python train.py --activation="swiglu" --router_score="softmax" --balance_bias=false --router_z_loss=0.001 --n_groups=4 --lr_router=0.000463 --head_dim=64 --parallel_block=false --init_std_qkv=0.0299 --init_std_down=0.0428 --grad_clip=0.5 --warmup_steps=200 --schedule="wsd" --decay_shape="linear" --steps=5321
Below are experts of layer 3 (counted from 0) of a mixture-of-experts language model. Rows are named router (the router's row for the expert), gate (a neuron's input weights, with its number), up (a neuron's input weights, with its number) and show model dimensions 0-255. Each number is 128 + 24 x the weight over its row's rms, rounded and kept within 0 to 255. Numbers have three digits each.
Before each expert's rows: a language model's description of what the expert responds to; "gets" lists some tokens that make up at least twice as much of what it gets as of all text. This comes from a sample of Wikipedia text that the model never trained on. Tokens count by the router's weight.

# expert 38
What it handles: The articles a and an, plus degree or quantity words like much, more, very, fairly and just, before noun phrases.
gets: " a", " an", " A", " be", " not", " one"
router:103107088134118101142098127135177111110126127145141099097149129133189087136129147130133152089093104147134072169142143159145109123129122132135119151153137130131127126144150146130128152157106142137173130108117132135143136120176128125174148128130107095111094163133116126113082107107131167099118119139127145124061121158154155159163153122098122109092100118152124132121110120122121131092096125138122119135143136099145167130120110124091118103148108106157131119166181110123138139120134137122076142154115125121086154155153140080159162118166097110132109112160132114131172116158112086206124141086155130153158163115143091153161134096113131111098129090132171138101160155178089139099090109111158119126162132130155138108140152134139120122108140115154105101089166106154171104122128172
gate0:104136134151112127103129136106142100100137133085121113115165140132120121083140166107111101112090122129122130085083139097118133118108114135099131160122157156130114176144131113150141100136125141112114157090106151150110150115149134084167158111115112091094115144116107168176086146139102164113146146133177163173128135144113176191126109128114132100121094072119117130121143147152102137113132133126125175106137124105136171092163100134122116141170158111096162125060115118158145147154134131133136102142114149159113119097112180137083136166123125134149157154139135125115127124165088089146097125132111084145098128074116146150141121098119176179136115102091117135073145119103114108112125159121110154135140135142156142117132145113128117177091136138150139153108151135078105109130116123
up0:085139077135120162128125159139130138105150094160112132129134148112132149132130089112085160155151144151141214152123086146133089133120131137149117111134124144127162137140132062141100201132140110123153109110165125133110131122085165178099166141127141145100119135137155159148116126130170124131145132147163049133114102138136098164112111149114126119152137149137150145133132129124121108141086128131134152125103145133098113133130111138136141119140121164128112163119103116151101119103160123122126159108113118187156131151120120145173150146117163146152128124159067122121152113143105089127125135128111124172144102110145112121096141129128130146137125108113111144111118114084073153133160144087130076152101176111105127101150132147114178107158100174129149108112141125173095173124151160
gate1:117131147078066089096119100109122094108104082153107132094119118104154156108144151086147161105123114145096135089130127131128132113139147112162134127093162096110132133159132137144108107102044109102153118104157133083133143078085094133198117134120106108118134117099143103159120120159194120151155147132120144132148116111103129175166094137141110122143126133111172154078128094093126094163139140133104120127134137119143174139140114126131115106100136143164127143128138114127123136180145137107120111125143117142143162112123089119123096136169113137137079172158135132121119123115104137106073106109136129167111134172145078145110148117140099129130109106136110137157131109135118154117112158126149116106114116088108099113171148128150084105134097122120118136131121111142156117176101174
up1:057132136131178118097102152105130126104156130109134141139123142148140123146158110137130092182107120095103132127090096139128129120121111097094126101149133133164141108110149139141137104128121133136068161139113126123148151136143159096131152162140130149103108134121104103166149157165140169121109168137143109123107135121154123145153139135137148155145142143171110138134176134069153094115134048139132081101164144079147127159135153149151125159100167174117129117149134159152114150113122098148160120122140090117146177093131152125119094079136133104092135127168155124133101112079145149122149053119148146098128166127124177124160167143122132127116121119140127154151180138119147106158137138134104163127120108142122162112122120124137114109127108125139114120157137086114107104098170164
gate2:120112115173134103129108117125112125091099145103121114156139124128160149122129110120083092096088111123156160106133145106103155121126140091128123090127171121144125156130188143126139125111112151103113128106137114102115118123167086137127131118121081117055156129142098118133200105165136127136114142158125153123127120111099117170158089155132151090153182098137148091172105138145116106090135093123127150105119140128085110118112130108122098105171090111109179127105098126138135164114118117134122151135143145140093182149102145122102190117136136154160133130162106124094142115178134119105132160139108120142103139132170120145136111122140082112129093121139136140128145110067124137130088133101192097109164136119129165158143090128161173133129133131145165113110120111103128160135130107
up2:157162181119099155104153147164097131148155126106166154112140121151156123087072130147134117156134149129083115094137154129128127143129154155127131125130084175136141105110135151133098103125158134153120122135089179171155130089090146107111176097161157142135093109058123137182107114143137129085125141084140122097144150156130087094130129104100129091142164148123108131121150135117145130159093122137144105155154097126143128096149145108158172127109161147123115128163130136081130103093131152108116137136159111150127127167138105125130109149124153093141103111117104173137127147059126175116117136109104211119132151138126135114128118154118134132116115119106149134139152149135116122108159132137101129123082165113157141128171142107091100104144158134128110109173135153150147107147125131
gate3:098109143112070133128138141112116086103116119178109113070164127109175147133174158094140134139096113133149085150136104147144187120149144138097114090141141175127124091131118154109133111109116131121094120118109122149109085134100082091117143103130109128129162112133140124065146138119076104114100148123121129114112137110091170124116113106135137139150121137113111128097112096139125129140123124133089129089108151097110129111164167136126126106138119111125111115133102093110160100131128113146134104147113113152153165122113166167109105137105121150154105156143091115142137149138155106142100100102120140159116125142110093170143153156122130139151179092155134131130163086102102130173154115144112110124141149109130162054088141118150148102144129095111097076133148189081143094127131113
up3:094080112106084125146126140135135113126089102076129132141182155094161189131089171131110087108139135120121156118114130101172111127152178121091131136146143117109117136107180160151144156153113113135147092131170175149119120142092127112106075139124118142176142110131116173120136123099109106123127165104112119111127100125162117097119141145123094145118124133110107131131119120133128131109130125104129170120148169137106112136149120120112154121108136123110128095149113125115101116103112176121150142178106122178163108119146144197166163163130141125090134107113136138107129137098132147115142134168116131161121130096130091130105133141100150177095147131165175111147127152112111099174142168179134135164159134105132085151136124130141143141159110152136118100127142181125148121070142117
gate4:130172088089131120133116117131111105128149126125127120136103125121128137103127122123118156141144160095099122149157086141140108127139117152108122077118120092148112139146141158088094135132098139101097095162128108148091125143139133122116140119154136110155144115144139137133153102122084142176158110130142091149155151156128123119119153127111093154086084102143138181105151099158144106122153164155086154145126171097119119117142104135133122104140098143123114156125097099103157141160117193078166172125106121129125148175135076115078100082087134122087099103114099153131139118147157114150113105178134147119127153089158165128126129137111138150150146101117129151191126170149124146120109153130070124092147159134108129141135133151101101091131118117108140109170097152116183099134116138
up4:148088137128127158106159153110187098126146118145139136123164143119076130159133113151133126109142102137119110116135136139115107147119106141130111116107125148112095140115127119150099131188150166201111100154116118149127140079093146127112143143129091171113106160148127145125121130138127106136100140116103151092109153110114160143104107155072089134135138133103134128099138080131116128112098142120148126125108136123143123174139103134109135156169052133131114079119117177146143095107139104124125084097107126138148123104122146115168119143134157137135132143163163117147134141159129157119103142074119115089140104131114161181110133133143186082124110150157109115099145108143111135139105072203133144135115107122158175122145146092111085178126127121129141139100123145127117140157085103
gate5:107160077102124113109132154134141101114134153168138135093099124115145121099109120122105146141141147137137142143142069145126152131161103134160148142154139182176139139124120134130124107125077140127139142169112118157116154132121126141117113125098136151137164168122130123115163132101110110117122108141166094165121132143120105160165150108134133144127108171153145152144170101097117096121134114160142141132116130138107132122129118130136119163167156170127124155103165087123154171157122115114098127174129130085145129091130184156134157103143165141114158137153162071162139138111147124103162102147174122146173145141129121156167159154127153112136151139140135123134111146172090159129068172128129108110127116167165136076138122124119118136123146149063157109090095136142161195155123125
up5:121153118127090103118101179137162107148133122129115096136107140107159164093140084085107098101128109109136136113130127158133106150129124142155138144153093164151090128140136142149164105046115120150138111122145110104147151177108104124190126111101132128106112126135123131132087100102157158100119121117147129112093092153116110141139115139115132089115161158129124146066152131157147109115102134122122121165115089128136129106168135158084130121155137115123158104167139131091142140103123117142132160150143145143131108160144154095151145099132174169161102101107119093159144124102125120092132111122174105170172162133147115155152125067126105108118106153170137142178109110117129136122119147109166104163121163100114141081154093155118159147126087158135126136117129161159141122151148104
gate6:092148054124114159124124108126182152102097086112132108119141080135148146114137102123121089099124148104111134113152151110104083117120107167158119165161108120157092131080132126154163099132122124100119148064147155147105177129156159123159121159097118162115132117131115122137111129124138131103076143131158139098134097132152141101112114088116071156144054133130119135105191123108145140131144123142137088114158158102118120106140123148127122109148130146117132158087144114102119094159160112136128181133155118126135162112118141151124144192106135131141172094110177101141106138104115117156120138120156153148124162098140098156152124125161155145137152119121144150129118152109130139147151151143127086080140129109137160126183148160114136108088111131125130122138165100133128140113144107
up6:108118145124144107089183127147101108094149151114109137152117151127091123148157116164122121113115143119087141137122119127158147161110079154121144126161125106101129148120128081122132117115106113181100079129128126112132149126117128119119124124146154117135138165120104134112102097142098149098111089139141084129159121134179160116127119135114149128112131116110153138072082106112136071139122152093130126128101085118122142081161125144136151166122186150138112119062126122120099131130117118156158112150101139158152132125130115165125115131085107105128153115166115153133110145136152102161087166117102101177175170126113102151105109104109160142131125177148126150114173118120179164116148090110093098128176108129123075177124134127110108112159137122155124153147151097113077151130122123
gate7:133115081144143138154134169127111122127088153176142130146112129092106167141117140132142152118135129100119155129134131134147118158115120173148142119135159083149152109097155134151141090120125075067146092138067140143141071120105145128126131137141088133167131127126150162117145114150128135132166123130167147157157098120130160145179153130084078115099159077121179089113149068057147148118127113130115122088173093145137130125148113080142113099122124135086145133120122128145129145153130152139097162142130133166136132135114115152184115147178109170130140142108143158121141123142120127128125137104125098140111135138149146121107114126121147143103150145135086132148175137161146087115113153134108090154141160122166127146148147159140137152162131129138150125097108137082141147121173107
up7:099109169127109163151165141115116123142131090084118140125149151119131137091159093137097134133161162101128154087135131150141162136160142148105118122144140119147123176161133128130194142142127134124124113110108162159078145111093092163150075121101140129134147139132145111136105130105118085122132106112127115105137089171132124123137142158115128121174092122125135105149151111147075123110099090108091152108126137117102135113139119144139112089139156158114095157127097115174152124063115117121153165130119163087158081155126091161188120124126140081122136100156124084163156126155149151148141132107102129115141118150107094143150136108117115131124168091135121077090147153118168063144155149152128067137115134112117128139101169139128145097125114127106129129146098123131113139160110136
gate8:127097126142117110174129177179130116112132098123125097116131158158156094117136144110154122178096088128154121084110136128087116158132167129126093172100146118104152144109099097105078132115129109161149146154081161150134125109145110154167127102164120180118154145100106129117124126127138140107123143116128149116119117087122140094097149132130092132105135131109140137116124135117143121085125126119111122121107129161155161160158131123098100107133161124066057179146122148114130100140135131133171110103135124144096117129158125122095125139151122137119137148129122108138100159129113124134098126130094122166133131123120111138141117091117106109116124139104122138090108139155142158104065168117109147106151150032143155073155146112123127155148155172144141106132077101111163098098112127
up8:093182148138140114156094149167165120082159155104131086092134142152127122060133133125133129151099103116126146099148140181123106110131120133135135168137145120154107096135123117104138145147143096111208126089116141132098127121146095137122131149117123130119168086087131133110125139129124134120155137162141069106077125112100133106103095136121128122138097131111083136136086135129125085108138118132130118116150123149091153160132115110117140158098144133124126165165128135128128088117139139100139130125123125155095128108124123109123128102112091119105090124092117133180130107139089104155093112130137132132108121095157132184104091072109150150089113144113098125134127160181152135132048123132104114114159102079145148137162131145145103152115153191116121116105103134120146101105127155
gate9:140124145106104126149124126102123122143141141167196081071110164127093133146132124148132164132106146144087106107134088135141148102149135112155142116161117110133105144105133099098121124155141117089174137103145093128141096123107132080126149107127132110154104143147157106152148104107133149125134130113104153135092081112140166148154096125115153123152116103115066150149124142135098119137126147145132140179156115147099070126142085115128166115160119140089131151130148166128128073140152131168143135140102128061112158144147110131164146092110134109093106117062152139153102113142137174160135106125134157111138140051146104159125119105110124129136113152146127175159179103091117115116139115139117087155107161118160113131122107106124128158126111140105143130149153152102160131108114131
up9:190130172122120152150090097137118123118124149133135105142101152148126103127094134179151141174122160178124126160152109113123124127128154152122116108114138118119163116153129149095124104163154128165124122146135123108119128141136140094157096105111110099133131115150107095153096162103158128131137113152158122151108135133082164147109096170085145129181133126106103144149126137077139124116156114168141129125166138091123114105117144133069129138152113162122155147150107131132151089104089135143115133160090156133118133166108101143143111165117137106123117138038136138109130118099158139157143107108135161124169120081114151176095126128128127117165120154073114147108183123141116167120084128114129131099090144131145167135135162119124168143108077118123147119180106117095159145119127133
gate10:159084119090098147108070155136124112100147111103134159093137145167201135081129140166155120138149103124169135133171113144104112125117120138172102167156120158141126146142130117112162102179146105134142138115131147139098164110124122145127107161105109109120123080164135114102119111128127154153116112175150127145123121139099080143090127129131096142153146159142106161128071094136160126109148131129142133115171128110138089132111123115122096106144097119148100120135127106128116126134084134137109130123155071183116117135143143124126132124113116135090104136170153145129127176133110115094109108112128139110138096132159108143155192110149118117126167139129076134104160145183136094125093145131133111154141130142112139134180137112121083160078134156089111092141134098151136160104098112
up10:131095106109121142122126133138142134116092137167112136114136155179168130091110132122173069147170117129138073149146100099127118154089083100144079133160120177122133174149129111152135136145103148115125172139105126129135179096101107147173144152098093169132095120162138107127116140156128156183121148167149155114123141104135123164152163114132165102175144156125146110109056112103124139082111151145130099085181119140166111118123111135144098111177140137125103113159118121113103147130106141098099172159145087110146104117100142130157158081161109153145146135164132124156118141112117160144105139135151164097128137124134123141144155126118151128099129150137149104115125142146106106145138135109155123143141103122143137099154106109153079167078129128140145120138122109117137146123109116
gate11:155124155116152148121152148129148126134152125096156121093122096145108103099114136129147095150134114124095149187117113068112130107173151108141116138166100160136106142114175123089129154114151122135130145144115125086088128121166156129150083148126117152134110096134124095125182117131157135084137112127154141146097136128147176174139156101104092163097152104112149173164116163137122144165107092146080116133145144134103080127162136119083083121120150164165099131096105088148157131150166141179107144158114090149117132134130145157132094112122132144092132109130121112152116127164130119126118133133152104123140101122143137143103092111118157124108118155119143151133092124161115117132119129159161153096083115152099171110138113100127140127082152160185142108137125087146116155103166151
up11:111114117176162166082132102092159140093140146115122130057145094176130117162088134106144126127116165122103128125139141138113105102142125142114115132146111115146109150128113150092161112132123173140147147130112164122163133148156151091080123123121104148112157128122124079115158103110131120157148107106152145144164128116166096149091176131118144116127133141153160138152120156103110123117205068168102116130151160123149136132123111128113106104124136119139130114170109126101084150141167120103121125099132103165115131153081108094091070122138161132163121140138196111129088126104108117125180142139129142117141113147112133114159113127184121129090093102100125117098135151136111093149126124130121145155080140132146101130153144118096115132116151098127124124145131094139122153118094184